Experts of a small language model.
Experts: 128 experts in each of 6 layers, 96 tanh GELU neurons an expert, a sigmoid router.
Below are experts of layer 5 (counted from 0) of a mixture-of-experts language model. Rows are named router (the router's row for the expert), up (a neuron's input weights, with its number) and show model dimensions 0-111. Each number is 128 + 24 x the weight over its row's rms, rounded and kept within 0 to 255. Numbers have three digits each.
Before each expert's rows: a language model's description of what the expert responds to. This comes from a sample of Wikipedia text that the model never trained on.

# expert 21
It responds to: Clause-joining conjunctions, pronouns
router:153104115098089171155158107153120125125152151103156155093120130133115140143099126095177185147136109087161163134119118103082147157129138142150110121153198137158180127121158112135127108137128139124161133103080103120151118078099121132138113146120110126168126100128177124099104148148110147126137140119190099117137105124129134159089127137139
up9:125136135123158087130090104121115145082116122165170077175140151116153143132121147084116156116149093139182127115120114135149186128148138152122151114140120111100196140123116119124173126122096128125167131127112129106070134123141113143105168114120140154146116139165083124089155129154112148137111144160130145120108114134130110098131112161135
up10:119108137197113165071111159088132123162181157118133161102118125108169070170121103156153143122140106093101138121090134112095131139139145124114096138147143129122180160137134115122122154123118170102132177133138141161163161141180109126136106108159142122105143138137124121124117109156126149149133117099110158118151114122096127113102142134164
up11:116144136151102167127116138092099159142188199102090173145106094116168138147110121128149125107095146056158102128175108108144139104127134086124113132101127100140147116087121146118132159139130137097120132104118143134128130115099165125130130121139109086092119114109101156126135128137165093138117124113139129120155122134150139083105136089115
up12:154119077107106155132116103139124099106135119117152135110138165129142113123123096145170092122132169171133136111114113111144167180127124128151122095169118159142154131139157121146134160130111142138099120117136129183116117170142136133118123118098124117118079126132105109109141129215152135098160120099147142098127166133102123116135107139125
up13:102100140115111124166184135119080128080089121155093158114107085148140162098096105098085110113090144158118145114151149134115080141110120128123145164149143112099146113123099074114087131156140167118111090100104106124096107132115111109138113099134108137146086097088151153124155127152116136051122125117133135124120133096126124161085141107109
up14:144114136118110143132161126082141128119124143133151110098120046121131136075130137124122105096142108130115172155152094168172088151154167106097084117126139207089142125139151128078106083131123134134137159135085120145163104150111167136140134158124118078148166165130172078104129151140135120127105144119131139131101101149118146125153146106108
up15:183094125110119101139178144161095130131138107146107122095113111134113155123125132116091123135129101178115134142137139099155145101131113115094169158151113141177129131134070138157124107107188104091107113131131133096118136124093104149196076115114120117127146106116163121155109089135127088138130175106103135138136119113118088117106122125138
up16:108168126167144095139160155106134118123159094129141145098120156159103130142136121121137131145138143104129143107121091080168152122112109147075145106130153087144186141138140114150143113116142069131168142136120132103147146110154141172113146104151120123144103180110125144122102151137142108160152162164129124104115112152105133120150144124141
up17:131098113148109133121127124120169143143158124120121136115101134122159135181152106162169125109113128118167122139129132172168120155117180126116100101097115149143132088175142100132140120141128120184130124127119096178137129125125145175142132139120114098151058091162114097123141102136136121170128152128123150086149108131109117153145137136147
up18:162106108104139149108161142088140123136174119108087162088094141131161144152114122122147110135093117106122164164179135148154123125136142175112127143105133129137128097167135136160131132112154116109131111075152096133103125109151088146132118122139124115107161140160135146130128112131116108151136126126143140103118115161118133142122140132121
up19:144153112124099139134131117123124143120149110074157170136140094141092157143117135157110149097142162089151118122129102127136184129098161113111123160110162106145146096113118155161106113098139169107139120048157096175130135118098182149196113083174109132141163093109137123115131099117121097147075144106147118111127167141145125107123138119130
up20:150131141129104116133144106131129131148104129132175141127098115117109114116142142125155128098106123116124150137152141200130104109115167194158104173085165122131189119137128096125174150163131116117167112113114130133126135112125106140107132130123093119126142081115159164092111168152099140133105132107094142134094130132123139178139147132108
up21:119103129113204159127080137126147143154157162136134156153154135098173138182135139117145141166104138097188149142124128120115156128130134131160114130152163120175139129093173119157125126131126107138120159113145115140159095109123108144125145107142135130134123119124114137069099157107155126156108099101155127114128115142124112084107118147118
up22:106132128127141168145124172150115151108135142147096178111108130111155135132094104149164105109139084106157145162159121122097121130131115158190139167171138130130115143154119143113158101127115156125125081094148136114102113122124126146141111178169136139098166091104160094080108147109126167132137098104134137125103146110131149082097148157143
up23:097122094140115100092165125092121117124138142100126141130152116133130138114144111152137162179154115133139111104125098137121154161135130177152150073091094139184150119134136134109130139131149102174146087133118126140140112122144137172105129161172117158114117115129146126131139124082119182114132154129150132172108118134127136143105128149151
up24:124121104136101136136130079119180120149132095121155126114161113138151096129104133109155107158134106154197185129154131137139112149158175167126118093144149139115126144141104124147157111130113152115139134142108131119102138124123156129095104134147115156143143143146079116117149175144136140104136178106119108103111118143163147144131117130105
up25:122147134143137134099129132095135120111176125148105131118120111177141116131163098130172132147135071074086150142107123136111132116143143099121146150138158128110157113149185109080126090146133108156111125048150145115156130113147102171152159138143138127125105102128140072121065146129118120060095107100149130090160140110116153113158176149149
up26:153135114146104184108102111119149133138150141116128090177149135137201127117141116117126159137153120114131116146169153134128113149167090135142129099100156128113162134117119157149070163168150160077139106152149103121180133098131156143087117115114151152122128091137098168127143157089130144130133106129101134137124144115136113145112158119124
up27:157094125128115140148086128095103152097087148139131133115155118160108144156102127116165125124155159115116109148103148152104146149107161132148100112121149092165137118109130156090120151145151163120135144129142133190136146141114116137110116141117142139106096124095077127142117113193116081078135130136147138124128112140114146121142120155144
up28:171114142125116155126175103152128160123106136156188144145107146116104104141121117109096164108135129138105134088096112153077137161101180135120076107158140129083194089131149122117127136140159143084126175117133130121120112117113135124149134119103165115131120119078120095123161160154106161112114166142128152121132087148144168160126145099162
up29:167103127117125152143105098142182109108149121105123149137182121156109127153098109136137156108123113128136144147116106131152130111112114105132141087143109167102108152154129151155163118098142143140102103115111069159151148122137075163181130148163150100192126160118147111116137142128132105141107127117160168094103126132108171133146103134134
up30:147103098162129147126121159149150147100132168114175158166150138122093121135107103183092124148105146101172155094161102143132123077113118128121148143110147153164156120124156125155071108095147113152135087137096112144116086153124146149144166088094141152152135092126095123098086169109105140145090079092136135167095162119177112125145163111153
up31:169141162134150178095159155137156146089182152130133129140155124107098153136112085135167139180114129118124140105154147134070106110127112089139074119133118108129115105141126148098103118154124159130143101139161114104143129114122114165146144135162136152112108122145098131127110148131143157129093053115161125115125145152126150077146154184116
up32:066131120120128103125096150162120166126105134181176122134091130089165131111119150085130105157118118116139115134091159118125164156110142120152091086137187095151183135093157111118101126100118126151135155153107167105159103139144095111097133145152155128139114123101144115077091112156087171107086064110116156116131117163087124148126152124103
up33:131125127146107168097128136128115163147119179162084077160095145143126130144106091146107137132105136139101128068103156154080115122090123159101103143150139118140098117107169119112114184151097137141112089116172139111143133137091149168156113153113136130091089139074094167076124192095102156125146166133119117101147132112072120126119101147156
up34:180131087173157160147153120086081089146148114140106121145126130157144131114163125129139121135194116100117132110147095149096086159126142130137097089148127101117104105121078087105143107096114067140154175129127147137110160142136153120142144150111096187123105109132173129106161122151082155156096112109118137132141150132107131121136110145155
up35:094169091092121077141143140144158081149147115124104137095105122183104124155096134124112154145145121142143135108129114124115111188131119152162132155134116150141104129119142146110153112166148104063149098113140113132139106111124161134142117101129155169136151105160166142119148103124139099084102171090164125101148094114145151149134088132134
up36:159125129087127165093142130135174143100169144102143130165170129090136147135124117137146101108091080114166158107166123135149098113140136113144143113129118135150157155119119140178077181124107148140108111120094109129095117138112026141126140146150135126106139108108124138064078149092137118160113066113126130133128150134152125078116161120138
up37:106152117137153090126202117112105116138136160127164125107122148096129142145127137133117129150170131095150133116135112147144115157152141141116114148123151153147137142169125119126090154137135097139168136130118116115107121131140072128116134090168149149111108165120122110123094123153093123151104139122112141082130113172092123106142138116125
up38:103121102126132130120142094120157101169117118100116110112148132147090154138087135119156128149151168118136148156130095141134136104102128067137132178108136100125118122162114146130130124132120114122139111122129115131093090106097187121172156107167121129118157142117103144142176143123135100105152138161148130101147166083137161132100101111127
up39:101122136094140158142139137135106140122128136131140119139127116143147153079093111109137137103112141121093136127182126137170133122117156107105142164154142076133120111141151069125103133086116162122150124096118132143156114147173141086109110132166120096170110142183152115139121150122161113038123100123114106118120111120154130171134136123150
up40:126148140136125125130139157142123163102177103141127105156144149128124178136058120150130162102172154124138118128094137108135156125106157139116129124120178119130131150108135133139168123109147152107135113144131109167130091103157143130165124110154145163142115156142126114114179120150149133119145132132164150118119120169063166153137115090131
up41:113142129211130150132157120101117147158162108122137192159127119152159124102104108122126188115108052131131135074142114151139092140106135143145095109124124134068165115099146103127102137109109136124138106098104110121147145112097132106146165139136149100136115118132146106126160128097154161107169141170090127186102142090132154129096118129151
up42:124165073147128136133103143112090127090127151129151100139137069103211128111152080188143170108147099160134142115155141140107131121117123084127103127098143129141140138105125127102097142113119138092113129131116161146114145153168107090137142140144116110114168131157140109112100129108115145164113063136149150157129160127152114095125119133113
up43:140161163092145133135153148136137182127144159089124122109098158113132105130141093105117173142083151150119136092113112126119165116115173129114119111140126111159145097136115100130104108105139130078137142083107138120102158092154127135113118134106187140107122142127128169189121136143104085182124142108163120135155170108119123140149132106088
up44:146093131157110106126188163068131095126141135114182130081183108145115066124080147104172150155135124116072156130110150142128107139139125093124108103134118103130146112159107139098123134100156136148096173124154117119132124122142117140097129108114173123128136112118118167111114114086153166124148124110145105143167158090137098145123098146114
up45:158151140153137154113128142075074138078114123148125110099133129142112116121157106136127113129147080177117147133142216167117121115148153117147094112101129139112114144130091117140108176124172129115108125147116129111165141143144131126143098144139114140127139095120131120150107169057107132097093109109056115151113131076103089103167129096122
up46:179124135127129125146154157119173124142170153134121162124133126154135173122126096138119135084130074125158095120116139156086149160135117126132166088203160117135169135107159148176136122145131132143139166151131104160101127133134117152130148105118153164131108124115088067139133088127139156132136176079120143123109112115077139134104142130113
up47:117115119196143138129135138104114173099163144121132128114127130094110129125146141120120109134098111127160140124177159108128091147107138162184115158088146137181158114125145139190094142106139133144107105117100144125145119121101135128146155131101099101140139077146084170112080148100168135091128141128133084117113129124153078140105165121126
up48:152111093132126149178130132100113142126117153137143149115132141105141134152117149148112103100168160096107140107150159134143153112112109185150103168172125127150206092115142128142126166132101151112081084136116126127076144129115168127142093102130083086111128145124133110059111164136129142127119117094134165115152084126134112102105137154131

# expert 36
It responds to: Given names
router:120154101150101184129163139127139140123141152124163130082158081145133116111091096135187141143168098127155166111091148126128134119103136139121106141110122148136158079121130130145118113175143115102117115154108101132146132111142126146126104119107150168128108122125132146105124161153140150125127124078115159127153122118085092110133168151152
up0:099092108159148136149114134143173125175108144122087148197098155100120164129147149139126123099131170138118117160168122150124196094134129087131128145101156086163162131110082141173148195114142132132117161178142139163134123138101104122125129118132135133122156117129160107122131107133132126088130158179141139137122122114158156136122104130104
up1:090135137099126093136134128132084175090107130150086159177146125100063133147127134117150136118135148109169133137121136119113130150153161137127126109119125142142115193111141105100095113140087084136169127153134133127107128084165155118101154156145140138074092103159125110078133145138114175187120095134137126165101152106156132142117128136122
up2:153149166123097165113147151132063117106123123158101098129121130155138156170140126134159129153147101142134127139152132132159129142110115078128144156137127096178129100119105140123145093148178124165155139137116112091105119109095115110168119159115103086093136093163135132114118124156103123137112106122127125092131112153146134146136112108165
up3:129130190155090142123126123164114150117169138117103131133156110113158168111126142131149099108124120154116142146126096116129133122105159085094114148141137134144113142135128081119141137117125147130120109111140111119148189132152137073133134109121126139107152110137122124143106125114126124151152111105113143169108137088141096131140158123139
up4:134107146133114124130119164173087106127125074127159134119116136141126185105127148150113118121145131090111153130135078153142119114110122108108106205153158116135105124135075131135123099115129102113147159137116125126083169109162108089130117140145155154100085144094117111111134096102120121179128151118178166135147133103154132136164129124092
up5:150133140145125136116118129123134186158150124101141138159130122126163133148121085127143126149124087117190129170133147140099124098123159174098145095103133109162133139148130096123144114093171164145119112097079144116081133136161125095167134122150119135127141146108104114084173144137148139119142133174133133142102095164102154124086122098124
up6:119151149144114140127152163126124104082152112107128160128156142154104120098135118097055132094132107158090116129090141154131175129109160099149153131153139084141111130136121140132126157081133071131134110125104099132115121117147105048165140096144143110109150121111112163120156155082160131104126114102136155168140121134129083133121160125116
up7:112142115155125171121108084152135138161167163110119122093174091109160139162123108108148179174121101142160133130139115114116110132128109101136123108116121092122118156170134121095148145127111145109161170126079119132121115109147122119110145141110154143104092137140112133155087158168143118139120142119115150127122109132122130124119133085167
up8:101172132132192188169125182166114159120162114158118109127143193131117160151162161089131138139109114082134113080139107115145101117111114134101090122117118160135102127128099148156128082107175120128068128131136104129108102137156132133166131119142101144141110075148173139130158173144159131140174123122148103142133106106131147166187144092120
up9:135161178156099139163149133099141113138110141143114131119096089137146178097097117101158146153120105111136126110138111129130143155144137125171092146171140144133154141069108131152131142147147114102037144142117107167158150135102132115122115118098101111168118116126123101174132138103093153102145129157121118129140118102168099131135106125133
up10:173118114119175150140101119111132149109126105115112174148068167153134106180126093131122137106117141154142156134168114123137127067091116121130129105148121110175126131130112140130113135099132113147134123095079159096112073155110082157133118111135082099098128163127128132126134135098161103164130141110125184135109104156080119132127158102146
up11:113081115142146089138113107156125119100133122100112144148113144112161139130107120130130135151168146116126127133117102117162141141118100131098115182189129151126157101095060148108128158153118149134075123077141102148158145137099121119178105129113142142109083107169142135110116120144080153082087109133155114159122092159123130091129111140117
up12:126120091121126123110132162100140150118095103124163106128147078114128152131093099143114127097115109161147141131145106151119086122155129157143117143126130150119144126107125122137118136091122158114110115111108104128168112119118112149113097180120140103116092133130149122144149116154122121112123123142136195139132145154080143148147112159138
up13:102073087118143160109128133149157134091106155100142134113136077118124142109093108107160146160192122127103118133137116118117132141127155127144097113123130171123115158075150128132140091102105073125120150173144121117124115119134120163080144116155184160159113138150156102102155126122111110143133134081133139129154114123118127145138109140135
up14:179134162145163148135132133113075132147167157110154143088091138109111126132118138097130143160119099086135119115127158120121155077098146104132068092136126151149114098157112138087151101145122160132128116134164143148156115087154176134141112129104154145129159129121147147161094111166091123107150108089116095069118094174100110122134096125149
up15:093099089111106148099162108114173195148104181139145124166119115138102085089098118069119117096149147127113111115096146111125135133131094178101135132134124151120142147118095122113097109134135123125146125082100112120147126132190106129094139132124103085138138104094117114105075154114100149104070118102141148115164162123147146090132149134145
up16:134128119138143144122118105100125082127136138129116118146155116100117121151127082141145137139115157076122138162083142125129109179093136128119136120149152172106098134089133111119115098138174168161148112122158114111161137126115106114155153118151145093123114100075140131160117149126066161158126136143143145175128154130079137112181132156151
up17:118133110168115185174173140101123127074165096185137148120122101150110141107160136107106157145103135118136145080172113110114116127105107110124179111138139090126166150052148144125143145126158127125110141153143113133095096145124117143164132152161129144149122134116131111122127109119113132124109125071107133126123123117158114102118167180120
up18:173117112095126123140128140122152134137125132123147097103137134139134146155109091158098138128068055112129112109191126136138119120118096116084135128082109153117155086111185124153117132094128113112135139153102076149140105137108144123132153124126101089154162077129159134120126103111121093112178114146142147175214137121125141138146118110114
up19:149143120148126148119122089132092081136099189122117095136069148120130128135134100173147131155108066135130123109161114125125178104157065137137119123129125133128122091170120119102148158178135096129185133148125139072154143130142115142096173157104160129116140092089154136145134142129124112137147148133113120151164095110108122128150137168123
up20:151129142103161161109159123129099122100179158094127139092113148134148118144112153116148110150111141125095156158131104105148108123138141117124153146147135161112114153177138119115136141147118160178115135123140157127100129133049131136151115162131079106169101084184107121096116153155126114089158121139086128083142126150125125141102137128142
up21:154100142101139130091137106119114134122121157115074147157125155128115120122102110080149125164070115109105124134128128107155119106111138177142098145146132116090154081178110146135119107113117118131122137153153119104094114110128158106130105138141127172103139187118181114123151105121126114118117142158103087095162082122104143084119079099139
up22:103132140142123149174108120137132119117117158148131089165106093110099155152129131142126130163136123128134100107099080132131157122095144117149102153106118112135139153131122138172145147120152119121143160145086153090126134160131146145173130101101193165124104122111157173119102136131148164115193153138107114137157132113127168104125136102147
up23:146114172131145133085131217131115150137118148104078176086106167102125159114129180149140138142128142145118128135123110146150138120116116166153129179177152092107102106120151099117127110140116122191145114098097147119155117111132160077153108081109120153121138155109152123111086114100111150122121125132130076113136091142130147116149113116132
up24:078129124146152169102132122174139142151130123194117141151107130096172153138091138116156141111183089138148135079133159117135118131144136121118089123096126149116143126096126147163125109118157106120127162168137123128087105126119168122154130089086122159133113077131114148138135157161124125117114117139124123132127098081075149099135107113141
up25:180162141140116124119095124112158118112144163141154144122118143127112123089118095171148157146108110117119106122133146173109134144118112152150141089123123122076193153141120151112159138124078090145131128091070120113138112158145198153131163154068166083142114143109131142159104180122145131049105134122136102107178083118116171154108105118146
up26:140139079174105114135161142141154141138155139139125154153125155151101153143085100135128135104142138146098159101158115098143103105088172146154135126148147152132150136141107165164161117096163124123102156119158133133118150119155107141138154079121085161105078157131135118087166089067144084118144136147141138167140164098143123149154148156119
up27:100131126137151102123129139131125098140137172128104106140131133137158165148074131107126129136129151125123144106126124153146155134097137166170099186120156143146132113138141118175086156183122107111106187112156105108114120132155128118093137120151144151116112129113131121103178146131112071153078105093131143126080108095135141164110108079132
up28:153158133152169148153169099128184136108125151157098149134102109108106104150131125142139149122159182087180150136105096103112145082181154155114052099121140143115099158142178143125109101145155111107137157109090116098162147125155162099114111117126103138116141120155132109104118123136126141128146147144112150144103129099148135134082148151118
up29:137090105140124115158109082121118064098081118099138123154129130113091104119103112143111167131158108184149138120143162142120138159119129108144100123126121111146137117132131132147129128106123165108163108110128104115130122126128135113138183159100147061109108092122105130143034127136107135128113106099127108123121134108143126155158128124145
up30:126163119173120088119105140169156167082130118137124170170113165110107128150140092137103115133164086160129156155117131139138112085111143111139128125137139114177124112119092082123111137135077114136139129172068112145173081099116132138139132119131113122132168087099149183142125139119114115150119127133121138142173118140110121130065125106149
up31:126118120138127179135108150125152137138138114122120138154130157124142144159075095153148137149172120151090142119087138152150113111102127113109140137165134123155088147110106124128120120176169166092090202154149133146165141129157130151166116096096115189111065149111135149122167112145138113141121097064102164160134147141102087097120179101124
up32:144142112135145144144113113121127169114149115164118154125125118107142124113147112091120131176114117151147122135127141122118132093144093131128168085084131122092126116118112153093160138136101184133067115135134137088102159120107098116131098146159151076116098156117107128107116125161109102133175123173117150119124119138134139109153157084112
up33:165166127144142157099157121155117109191125146102102097106157117098092112126137121110135164138144091125104156134109101101133162122160125161156105145135139162136078151174149131119175114101094116127126122122120107093136111117126131124052126155155157093152110112119168140096128160158119128152124117119117128095122129142143086133096170117105
up34:094121113161119164172090112107125136092118126139150151155124112120138174131092093190156114130179146151160139119106136191097100083137117114139116092124127152116138085116089119149095138153149158117114102144094126135162150140099111104150092112099148086142106128114138087127118160149114173110135125145115173105130159163122127109117102184115
up35:153068135122131138118112150124119136087141124141123161149129155125104163125102141085148101136117168138125146166110090126152150062115094131144139131100135098187124137155147145108151161128101120159123158114142110104094080128137131181157138111081112128077142145111104128111119118118146134091091098122117151161098147107148102165148157118123
up36:118112103100140165121130094104126141159147156084138136139160064122117174133126156094141130152130091127153163114101091109102123130125134112108135148147117135101097098105129108114088095119135122092108178145146107044116127125107106118117108106133117198135166119093149149092091106113125107147110115119145117120115135114117112078080173131119
up37:086124133100124156117146081107150149146163110076133150096149070116155122137129149144121157125158166104125142114099123128117141152130069153131127099144131146111150113126130121121127141176133120094123103119139106074154157119184142155123122138159163125146076152132142133095132116111155157136150131132138154114132084145124138131071135114150
up38:143110095097146162104136102112041144148123101102168142118120139152155136130133166130113127126109142105087124143096106103159151133161135139150147172121126124110122123149142124112108148123101166184123163130134161126132086144146104111153144142108128109169113083141126109076130123145149129128175086144095123140138161148156122128145120117125
up39:128120135118114129123169083130142122149168124126124118092167117149149135128123076084113120083122100124121185158162134138126123124108118103113125117099113143126116172118081135151134099125108122137161092094163120124127148088162117091109095124140117100125153141129108144132155129130146095136136154109112143170124097102106106149095155104151

# expert 24
It responds to: Name-ending places
router:126117070141120192128160100117130145136126172125138162111117114121115117167125091122148153137149140126151200135171090122141107110103139143116114119156172141160143144128095107127124154152143143120139123100116103126133144113134093140144147121149094123113104118145118139076095129107143141096122136104120128115118167139116103158112171160180
up0:104133125123147140112141115113111132133152144123099094109120145076113188120106125127170114094105144142144124157109103158075137165137145158124063142094139098155133141146149151126097142136128135124132101131064126096157136135105165144155088114172096125104127132095121155102135108132122120148114131122103132095130128082134111126129132143051
up1:124138157155068146125101153109110138126110165142152135140124129130131131153151123157112166158122134094130137113143123149130134151140135115153157169165148135116131140099061136152071128183148097119139122125172143151114142088084133105148117140101137090156121118124135127165117151121124154115146097111119130137094108090123113185100110112162
up2:140134127148112100118144095133100145196078151140130096117128135123193176145150140077136107143165118114121137119119118095161122103132094119118127117122151121163146087123127124155088105135123143102190109150107110101133154054092177168101136133118153145134130119120157134104162147161128129150143123101136136132150154114097094110101108149113
up3:135108109133160128120147117173148126130086114113157164132120179135098129101136156126113130129093134100127132129144127143115091072162136118150149124144150129109124158154119095168107130124129146121109153140148146104094154116092123124190135098115106104147122115139132144131123108159120127108128155171120140091149106139144097143096144153135
up4:103081102156165106109082075111136120116113113120103100080134130132153130171149126150084128119105153160173110093170140127164128146153109161118092094109117141081139130155119122115090138113129145063140099094100130104208144143132134106178109129136133164163161126159106108132140116114128140144133142145105154121113157113147114147140151140178
up5:144093106173089139172137154154109129125152135161103164104125159116139130151125132120107116147146143126166116132117155134096112127128138129119103115119146113132139114087188133147147141166134145040169126091101132142178140098189123094158160118146124129138190141136163085103139113157119118102085122109120148099135122120121122110160145093108
up6:129114103152076106131101142071147136116140151107133133139161124158128092154112160085132127152147114119105128159135150124138094093127158126177129147142156147082151123121118143126119175143119146137084107117142099131090108127115158189133136118093153127145142100143131145137178145145141100114145131165090156071117115075118085103151101126119
up7:136204136133136125127103123140078125128145134139168121111140100126134102101145134106138162137144105110119156101108113119105101109093140132123118122112139128101135126130120118135097105122076150161112120145139111128122115148112102127138131167148121110156104127131159136104134153143109155127124166181129124053144120128160132123106134134162
up8:147115131136077116121159085130108149083134153144080113145098131120116119122124117109131104132148131129112098116106132145126069149103151127164113137114166114111126117149100159108110084111137142158141135116128167141110060103108114133126137184121143099173125162138103087105170129126114090115169103129156140060119132145116172160173089134117
up9:100118083095144148122142107162124107124125174126148142121126162131144163144098114129133104136156142112151143120123159163118143135123177110159122107089124164181117153111157122146141126136145105138109130185104146092153107115117169135082119139100185141130105138091163122151149144138100134111109133082101072150151148096128105132084146110110
up10:181114086141113146140124177155089135124152106186151164130105121129098092139101143128114143127106123159156107164135088114165092087112176092099114111149162113128116143103115147089135145156158139123122092139073123163140118122152119145151131118127143111095129091179104140125082117098111133109110149103091114125104141123152120135157119123132
up11:100129169097087163123109102077136135146152097128109134125132159095123148128150122138134108107144126137142134142143101105110141131152157170120133162134122147145141078139148123155135097155106171105126121127136094121080129166123157154129080157110107102123160144111154105102131166161139162120140125100154162118132134109129145087167139147114
up12:152096117110140135136118105161162074131137133081167097089110123096156115133105119132142105155136103150088095120129108152114122126141157141167109126147141155127123124141176121129102150108137162143088185120114130101089145120143161128120117116093130166076100129156132066159125111136133117084124119145145112111151153122146107138108099119159
up13:112122122150112087136167094090071104151095154144144152110159102118120139153110136156100099115130151108147091064131165116123140129116165122103147090129149155105159148146159097120111118108155147132161092144083132106106138149076109121123168158147145116133128135107125111140078132120141142096105144147167151150110139085140131157105139114115
up14:100141123099152142100132149093128166123142137178104102163108142098148180137157101140135168087136157159102119084144103140153115118116128152119139144121150154151150105138114117176134141103137103100163132104141140105156156095164120108108125130119131118121129119119136130120156121106125115112118144128167130127107083093161119123164096096128
up15:133073156121164162149159174085083137093126135108096100165127100130103132118127083118106121099125152142143159129155130102153113165116116120122111132146145156121124093115164154145063118142160123132116098086129114093107100148113149142180140125148123114099134107114120091105145092151136138130089114091145131122126129141101107139105157176163
up16:153082153158126114106120145085129113163097115098108150147104120136145140084112101129136143132146094105101142119103084056137107111139139167132136134110117113136162136090143139160095127136116166139125142184151111141140122123143121134122139125113091157114093132092133130103104133127141146150123149110129154149147079073117109124144108114119
up17:100130102152158137135128155138116103151064185115163156130123125112115095126136138117144159193163095135171117100121105177117133119096099169105171143155139128096143162128142076152125142147081148123131132141144146087157114099126145125115136156132101151149144133109133119073101135137117142105146138120102114120117118174131112178120141130170
up18:173107098167070135173120122140087129119138159089180172116114096126141116127130117117095150149149121115140130094102079112082118151099110098148096164177139087127137174058114113170112106147097134108126111108121138154152106077115181140150152117143172116141090122156148117164149126143110199136113136127104130096117138130114115183136080119150
up19:171156149111102122165146146139115101113119122156083158160148132096103144144105095139110100127121105123122128115168166134145139130120138141123156124169123151147155102146178092118128060100116160094126147095165106125135139129106133128152160114142115186093111130099124110120076121095088113110122111079161122082159144141096116150123098148146
up20:155137138089110105155165140142112142157126133183120127112097163085129124128161090145136110169123129146145139171104097176124159149154119118190130122193140179155144063147123108136147124143159166124097135095132123097118144123160136154132126129140096105103161156134140113107115117109131115108128151083145127116114106165122133106182134145103
up21:094152127149170176112118150124134138144161120138131093117124123098159170158123149128179133077162122135113159118128091130144143126166129111107140142102160136128128133121094153094119137160129137108109093154154148082157149159159103141156123116180100130104134128104173077095133114147148135119132145107146103136121131137128120178141118111170
up22:110138128124151126108145118118076130137138138101125119106128115111151158156136117170134133108089120149158168133096112121084144143099106089118092148111127152137130117132109102143144126074104069120129114175106132123139105114159157125067094133142130074176087128143133133137138149144120142115138112131096139131132071083141162137140156088135
up23:109131153136147137127103115125172161104150152117113172115121178112131127174127075122109142082101158120083136114137113163110097145098143178158104129158142118163148127134145111175113161154141149139138148120112110153164121118137130137117133113126069140112154163112135110137110104102115137141139130177121083109117100144133139101139138101119
up24:119159126093138165120158117101147121134121108131123116108123093099155113140122115156144117106121141132140131172142114145157107111134126102105125112140140127125117098149119109104104129141091142144127184064145115165166114152166117117136141157144107118100124128112140127062093129142155152079132156113135127089125153157134152152175201166167
up25:184148132128116153158145147110161116144137117174134093131135136116118121118141108108119154126133121152151185158111171127139126121188139065130101157125150174131120109142117113134150161097132180125115150125115091134091123099110121130132132077135089117168173128106116137153130129128106090157170123189103146111134150133062151140098056124143
up26:114043112173105132092124136097127150149113196085127089134145155140151114123098064143112136095152148106143122143124082134137155060100094142151095086111120137153149151133152164077114134165127124129142137163102106106172154113169122148108134148120127145107129103120123167100122129113098081106110162080109155099139129120127115134178091146153
up27:103138101121155148087135147103156155141112134156127098094094219128143131144162118135081176112137151081181123142106140155108144143121114125135135151120126180164126113110094119109131130175114069130161104159166100136099144095137140156115093080105106139084147129105154127102105129115120125157116139113132164107104127096095110101161127125119
up28:172090110142102085179118155104135115095116134142137130121107166118096092155121122141111112127155167122131103102106157138123139149110098150132130099176114161136192132142141149127152111103159110043102126181138125134085120083093135135103112100076127123115130120147129109158103106110108135095113147130163152103124155109102122132161111082114
up29:092155091091103109080123155131155145109119166151104087152129099118126125132114130145164127099144146146178146116125139175102131150098112122122118131136138129111132182112092155122112104132100153099102129121143098121187141116156111064096146121154143151094109143144154126194152170107159129135143134111097123122095148170103127153135139138116
up30:159120160101150115103132121136145109115119123126101079158143096114120113193097115134102136113152124111130125128138108111132133148123125139104131171125120119142166083124152131134140140156155130150127080116105137151133106102111111128125134160129150094130126180169132131129094118145153172106140121141110128092135165124126120155091105120135
up31:139138134144073128150117125113116149121163217118137134147137095135120130146133144154109115129118097102082147133116122136120122133087157143119083137151114095131110114102100111155107139172136128130110079150134133132153178079097140125116118130125101107150082133177130144114074134129125162138157112096109109081125119125096099157122094115161
up32:115131124131124141139160142141110151142121152086174168130112094110112126166174118147139108185123124113151149101099139118148140135172159121134112144115134099151109131094106115140110156111138125142128092155133152091150124101069129144158130089155130165102138102132128133108133149116111100130110140088115075145121152134155130070099144131114
up33:149136134076120135147121178100135114178096118151127108138145144088157164101112138183101109086102139135138125084116129112154137143124147129120119117184154137126121115161130110168143119111134129130147099101153097150137102139120122142136144162153119120118118107108146060107108168156106125113150156113127073113124129121168142118165104140104
up34:068113120105131132143138137136119151162127116132123079084121095161133108122143138148149170127142134154143140098109093134121125209087094103138105146116139126147135136145166159090117107133146149127131104165144104175137131143132108125131127127110102157098116141108105126105133121158133177101125146091113152107145109104109144154149132144148
up35:165163138156092129124151174106138142167158096144131144136146092119099149133112111200130108125164141103134175130116182143152122098095144188129135139100140129138148165152090128142120092144123165112141134139105133102164143114170139085124132124134142128127175144104130181086110131103128142124136150129095127160108126134115163142150111099128
up36:121136106165172176122114092162166146153151167146125128120127074151162085117132097081149157129104112140132130126093094130134119138129084131134071178110137112152151173121087140101138137145139125129132111122114140109156136131108082166111092102145113139177133151142130145082149150108143200128146163122102098120126153164105168145119146134140
up37:146083115149150105153154134104124134092146114126165108100180130148141144146090148140127171111128135132143152125144162141143121083086118151110143137146121180126134112132098150117124124130121130108105130116102114164112112106142125091171143120162135154139121135152128116091110090107141118171150121144111141141099145133111152122144127116106
up38:175111093131075139099170106130105122085133129107139129126137163113112130124136158119161163134089116161086149095137116127110120124100115122174146166135140103071136098148134086099079106126112127146098106114147132113092117131055105149171134157135112128138122133119136099108107130112065070083107137161130101136153144174126142139103118136160
up39:108136114114096136131102123111131137150115107109162147106127145151131133125090129139139155150167143170090116117129106116099144117055148157139122105110136106098131124091103110079094114138142126120151134129123103135169134127124118121159112156176139125143098162118127154098111115115132113139111133110142136094108146144141150148085115102127